From a checkpoint of a small mixture-of-experts model trained on Wikipedia.
Size: 9 layers, width 384.
Experts: 48 experts in each of 7 layers, 736 GELU neurons an expert, 2 picks a token, a sigmoid router.
Below are experts of layer 4 (counted from 0) of a mixture-of-experts language model. Rows are named router (the router's row for the expert), up (a neuron's input weights, with its number), down (a neuron's output weights, with its number) and show model dimensions 48-95. Each number is 50 + 12 x the weight over its row's rms, rounded and kept within 0 to 99.
After each expert's rows: a language model's description of what the expert responds to. This comes from a sample of Wikipedia text that the model never trained on.

# expert 25
router:48 69 58 70 58 52 31 57 60 52 58 75 59 49 50 45 31 53 53 42 45 54 42 45 50 52 51 44 50 52 38 49 47 56 53 39 52 65 52 44 80 48 36 61 55 56 47 40
up0:27 34 45 60 56 49 65 46 50 59 44 62 60 50 55 29 53 69 47 47 43 49 84 68 53 23 37 64 52 60 68 55 61 30 55 12 59 43 52 32 55 54 67 41 33 47 58 34
down0:43 64 48 53 53 58 22 43 20 49 54 55 49 45 29 50 42 54 38 31 56 52 42 46 69 71 52 63 50 63 51 56 56 62 64 50 33 55 75 27 38 37 48 34 58 72 40 58
up1:38 47 75 59 45 64 45 74 45 53 61 50 45 57 53 64 47 46 40 23 62 50 54 41 32 52 51 33 49 58 31 63 66 52 30 34 58 47 28 66 51 48 60 35 38 42 40 44
down1:52 39 63 46 63 48 30 26 46 29 48 40 50 34 55 41 47 55 58 63 41 50 25 58 49 32 49 65 54 38 62 49 64 44 61 63 54 58 82 25 67 56 35 38 47 57 67 45
Line-break tokens ending sentences, list items and table rows, especially before section headings like ==History== or ==Career==.

# expert 5
router:25 33 52 43 61 47 61 46 32 44 32 53 81 47 51 42 52 36 56 43 55 53 40 36 72 43 41 67 35 41 51 43 53 69 52 41 37 56 20 57 71 48 49 61 51 68 43 45
up0:64 51 50 40 61 45 48 54 51 58 44 67 83 49 41 38 36 37 57 53 50 44 59 57 48 76 50 63 52 37 41 42 55 42 61 52 31 30 48 52 71 60 60 61 72 62 45 68
down0:43 41 39 41 42 33 34 32 61 43 63 53 45 45 69 45 46 59 69 18 62 76 46 50 65 26 53 41 50 70 60 48 36 34 52 59 55 57 43 28 45 47 69 52 53 43 49 66
up1:33 46 41 38 39 34 50 32 51 58 40 54 58 30 72 35 29 33 51 42 71 64 56 57 60 58 36 51 30 54 50 51 51 49 79 59 48 39 48 48 46 51 46 50 62 60 54 41
down1:56 56 53 37 54 45 43 47 62 31 67 14 37 53 62 44 36 62 53 68 66 49 54 74 55 37 50 50 86 43 46 24 52 42 51 52 54 67 56 53 58 74 57 57 45 66 47 62
Numbers and cells inside pipe-delimited tables of sports results and statistics, such as game scores like W 59–53, goals, vote counts.

# expert 28
router:22 81 57 45 50 89 28 44 47 44 51 53 64 36 71 43 48 66 55 19 44 53 53 47 55 61 32 47 52 62 41 51 37 44 49 42 39 51 39 55 63 54 46 64 47 61 39 27
up0:40 61 70 68 78 65 35 41 43 48 49 45 61 55 49 58 63 47 68 55 52 58 57 62 34 44 53 43 47 56 27 52 26 69 35 32 40 54 66 42 50 52 56 59 70 39 68 52
down0:40 59 42 52 27 51 63 58 37 33 44 19 69 51 51 41 66 41 42 57 31 40 53 61 59 55 51 65 45 48 59 38 44 57 47 49 59 70 45 42 43 61 41 51 51 45 14 53
up1:53 48 59 64 59 59 30 62 49 43 42 43 41 35 37 36 45 61 61 71 39 52 56 33 51 44 61 49 36 53 41 61 54 63 63 47 33 45 54 34 49 69 65 60 47 49 56 46
down1:66 45 66 66 46 79 54 56 24 63 52 46 42 58 50 32 61 34 29 52 39 48 61 54 51 37 58 57 57 25 27 56 54 46 50 63 34 46 42 49 50 42 43 55 37 53 60 24
Numbers, blanks, dashes and column headers filling table cells, such as Votes, %, ±%, Candidate, Pts, and scores like 2–2.

# expert 35
router:37 71 74 74 24 54 17 58 59 47 48 56 60 43 36 59 52 49 43 51 56 42 40 50 90 53 53 38 40 45 28 35 41 46 45 47 59 46 45 65 50 83 29 56 46 59 32 61
up0:33 65 55 45 23 60 52 50 39 50 63 72 47 52 52 43 58 26 63 22 44 37 67 68 59 60 54 65 45 51 22 59 63 59 27 27 49 49 40 83 45 53 49 40 47 44 34 53
down0:56 47 40 36 58 56 61 50 60 65 46 55 57 79 42 59 64 65 44 43 62 38 50 61 36 32 34 51 35 68 42 43 52 50 48 65 45 48 73 65 43 32 46 35 52 71 55 36
up1:42 49 58 53 54 59 35 16 52 58 45 50 54 40 46 51 67 75 46 77 42 47 43 67 21 50 19 59 46 36 74 37 53 48 52 42 48 69 43 50 47 57 38 32 46 65 39 36
down1:53 69 78 74 46 48 55 47 54 53 70 30 43 49 49 29 49 32 41 47 53 41 67 49 50 60 19 61 57 49 57 34 62 41 70 44 29 41 41 43 42 34 59 28 34 42 42 54
Heading markers == and ===, heading words like History, See also, Track listing, and blank line breaks before sections.

# expert 4
router:38 65 58 58 47 51 60 69 29 55 47 37 73 44 36 28 63 62 45 50 40 50 54 45 40 29 57 47 50 52 16 58 48 56 43 49 60 52 43 12 57 46 48 61 63 63 56 37
up0:32 56 43 73 52 53 70 29 40 51 60 50 34 52 64 54 66 49 39 49 49 24 57 42 67 77 36 53 42 51 43 60 39 86 62 59 51 45 49 54 38 54 50 49 41 49 55 69
down0:44 63 47 45 39 57 39 54 49 44 38 43 51 60 56 36 56 43 48 61 38 44 50 57 46 57 36 56 40 65 51 37 45 54 58 54 40 58 48 71 41 39 44 79 47 34 60 41
up1:44 59 35 50 74 61 51 43 42 41 39 63 54 42 42 42 50 60 60 40 40 45 44 55 43 33 37 33 57 75 46 61 41 60 54 57 60 61 47 51 46 67 55 45 47 55 60 58
down1:37 65 55 51 34 45 44 61 38 53 36 38 57 44 40 40 38 60 34 45 78 41 35 48 37 57 55 52 45 43 59 28 47 51 31 43 34 41 60 72 71 50 40 57 52 79 58 64
Common English first names and titles opening a full name in lists, tables or prose, such as John, Charles, Linda, Mrs.

# expert 12
router:60 31 47 67 57 42 50 50 61 52 54 46 75 35 52 49 51 76 31 61 48 70 33 55 81 52 53 33 49 66 51 51 32 54 43 53 65 53 19 52 57 45 54 59 74 50 39 55
up0:69 34 65 41 43 39 55 32 53 38 40 64 60 38 75 57 70 56 37 36 49 63 53 48 36 65 55 44 55 43 39 36 56 59 52 35 48 32 59 46 56 44 41 50 37 74 43 48
down0:68 37 58 57 47 41 59 60 35 51 44 57 47 50 58 70 63 39 35 38 52 33 56 49 48 58 62 57 21 31 41 51 44 69 44 48 43 49 60 48 73 34 51 38 27 56 39 41
up1:47 60 49 55 52 54 55 76 47 43 43 52 49 42 51 54 57 61 48 36 44 56 65 42 32 37 46 36 54 27 42 15 52 55 46 42 55 55 57 49 34 56 46 42 42 40 45 35
down1:51 59 59 39 43 54 74 44 58 49 45 58 64 64 72 32 52 47 56 34 62 40 36 38 29 51 31 38 68 26 49 41 28 61 43 40 35 62 54 65 31 32 56 60 62 59 49 53
Line breaks, dashes and field names opening key–value lines in infoboxes and taxoboxes, such as Coordinates:, Kingdom:, Preceded, Key people.

# expert 32
router:56 52 65 55 54 47 48 52 65 38 48 61 37 42 60 43 30 61 55 46 65 72 40 45 59 52 39 29 27 54 35 40 42 45 88 38 46 59 59 49 60 54 08 61 48 68 56 48
up0:77 71 62 34 54 55 46 23 56 37 66 70 52 26 46 57 41 44 46 47 42 83 51 64 42 63 66 42 46 38 62 54 74 59 43 62 23 59 57 47 54 46 70 50 60 35 29 65
down0:54 50 50 45 48 57 54 53 55 50 22 54 72 48 54 59 48 31 26 38 41 58 47 42 44 58 60 49 45 28 32 37 41 57 66 38 48 64 49 65 52 34 57 25 41 47 44 38
up1:55 31 75 43 52 48 57 41 68 53 59 50 49 57 38 52 51 33 52 52 52 52 63 56 36 35 49 47 52 58 56 56 54 35 66 62 56 32 32 65 37 38 28 54 36 55 41 55
down1:57 58 27 41 39 50 54 53 41 64 65 59 69 42 36 59 38 62 69 53 30 56 41 31 42 44 62 58 55 61 58 53 27 49 24 43 37 30 53 39 44 53 51 45 59 59 55 45
Pipe or dash opening a new table row or list line after a line break, plus sentence-initial The and It.

# expert 33
router:42 61 44 70 49 69 49 60 33 37 35 48 65 36 73 21 45 65 47 22 52 41 44 56 48 25 33 51 31 38 54 41 45 42 27 42 54 54 33 59 53 37 53 63 45 71 31 38
up0:42 58 53 52 61 60 49 44 50 45 59 40 26 66 39 55 54 36 43 65 52 44 64 55 51 61 61 47 49 45 39 63 48 44 44 62 58 49 57 50 50 53 28 62 55 57 44 54
down0:43 41 50 35 41 52 43 43 46 54 72 41 40 69 40 39 26 70 53 55 47 35 44 48 44 41 63 49 36 59 60 49 54 62 42 47 22 50 49 58 51 55 32 54 77 59 55 32
up1:55 50 34 18 46 43 51 57 65 55 40 55 47 53 39 60 59 65 47 59 63 52 59 41 62 61 57 31 57 52 49 47 70 65 19 64 46 47 55 65 60 43 55 52 49 28 65 31
down1:33 53 58 37 73 68 53 44 55 55 41 41 48 33 45 58 46 65 46 65 53 43 49 28 57 28 37 44 38 50 53 35 28 74 49 21 59 59 58 46 52 63 61 28 46 40 32 32
Nouns for machines, structures and products in technical or architectural descriptions, such as engine, car, glass, software, road.

# expert 2
router:20 50 56 54 55 55 42 45 54 59 38 68 61 37 56 28 38 38 40 54 40 38 47 43 46 28 58 52 21 45 50 34 52 56 55 83 46 50 46 78 66 51 51 63 49 45 55 45
up0:47 37 40 39 52 72 53 42 56 52 21 52 55 50 19 40 45 45 56 49 42 41 40 43 61 42 45 46 39 76 65 44 55 43 35 51 47 65 65 69 49 43 40 46 67 40 56 49
down0:72 54 25 54 65 50 46 42 60 71 20 65 44 59 46 71 62 65 38 41 63 54 55 40 45 50 52 12 49 51 51 52 39 55 50 45 37 46 60 58 56 47 36 60 60 56 65 42
up1:36 48 51 66 47 25 41 65 46 39 56 62 60 41 31 58 62 42 64 49 42 46 60 59 58 22 42 33 41 50 44 45 51 50 55 66 54 54 31 63 52 55 29 69 37 54 52 31
down1:67 40 51 70 42 62 33 45 49 37 37 46 51 50 48 57 42 35 39 57 50 55 45 52 61 61 62 57 67 68 87 70 49 59 58 28 59 80 61 39 47 54 51 30 49 65 42 42
Words in opening definitional sentences of biology and biography stubs, such as is, a, species, born, found, family, especially moths and beetles.

# expert 17
router:38 62 55 43 40 53 50 67 45 44 52 71 29 50 42 32 52 45 60 46 47 40 35 35 30 36 33 67 37 65 45 57 40 51 40 49 63 55 50 35 60 60 68 54 56 59 51 30
up0:50 43 58 80 52 49 59 41 41 46 65 71 44 37 63 78 35 54 32 36 50 54 47 45 30 62 34 46 77 39 45 59 41 38 38 46 60 50 44 35 71 81 60 60 68 48 47 61
down0:41 53 46 73 61 41 55 39 50 36 48 58 42 39 73 57 28 58 41 64 35 35 68 33 54 60 55 51 78 48 53 63 48 45 49 24 44 61 48 60 43 29 43 53 64 42 24 53
up1:66 58 56 55 42 29 49 50 50 31 54 63 41 23 42 62 34 51 45 40 51 52 28 41 56 79 54 72 50 54 53 53 66 59 48 46 65 49 51 45 46 60 55 50 46 58 92 49
down1:08 61 71 58 52 58 34 52 42 41 47 51 51 46 61 53 49 75 60 42 48 41 56 56 45 44 35 31 58 49 43 48 52 53 44 62 52 64 48 40 78 47 36 31 61 40 54 36
First capital piece of a surname or foreign name after a given name or the, such as Mc, Br, Hart, Dar.

# expert 19
router:43 50 42 38 58 54 56 53 72 58 42 65 69 53 59 59 48 62 47 38 71 46 30 51 81 44 49 43 29 62 45 46 49 67 66 23 46 67 43 47 72 42 50 53 42 48 25 52
up0:59 48 63 55 51 60 58 35 53 51 43 52 52 34 52 58 47 45 50 55 31 64 65 48 51 25 33 75 64 39 33 54 42 46 59 57 58 36 47 45 26 80 58 59 74 42 47 55
down0:38 51 51 60 75 52 34 62 61 26 36 34 56 34 58 34 53 57 41 58 59 42 32 47 53 70 53 50 47 16 34 48 80 54 58 79 58 43 42 39 37 69 57 63 49 54 47 59
up1:41 43 54 44 68 49 31 41 55 35 58 58 54 35 45 59 50 62 48 59 58 49 42 62 60 43 29 57 62 51 65 54 52 81 49 56 57 52 67 49 46 61 49 46 41 35 41 50
down1:48 53 43 73 34 30 54 42 48 16 67 57 42 68 39 41 51 44 70 25 68 25 42 50 59 59 69 52 53 68 34 36 68 59 33 63 38 43 58 67 73 54 49 49 52 50 53 46
Words and units in demographic or numeric passages, such as living, lived, km^{2}, Census, votes, population, average, table pipes.

# expert 42
router:56 21 64 70 48 51 52 50 61 48 44 42 42 31 47 42 33 50 56 50 60 41 58 39 41 30 34 62 14 35 39 51 35 48 53 67 60 51 47 43 55 50 18 69 50 43 48 41
up0:59 44 64 62 51 39 63 63 29 60 65 50 48 56 66 71 53 32 51 68 39 76 31 45 22 42 69 46 52 30 38 44 56 38 65 40 65 53 51 36 39 56 54 35 60 39 55 44
down0:55 45 51 71 54 52 53 35 59 51 60 59 36 24 60 55 70 32 69 51 42 42 26 65 48 59 35 49 50 49 43 28 47 56 56 36 51 61 52 48 48 51 54 44 37 65 52 56
up1:41 65 55 54 42 44 50 57 52 48 34 53 48 52 48 62 31 48 52 40 37 58 40 67 63 64 35 48 45 52 58 71 53 66 44 53 53 65 42 61 67 36 37 48 49 56 59 38
down1:56 40 54 41 47 38 49 50 54 50 63 65 46 56 35 62 38 37 53 54 52 49 71 44 61 54 72 61 64 49 65 42 35 45 72 48 48 52 45 40 47 60 54 54 50 37 63 57
Words introducing examples, members or parts, such as including, such, each, consists, contains, one, plus is and a in descriptions.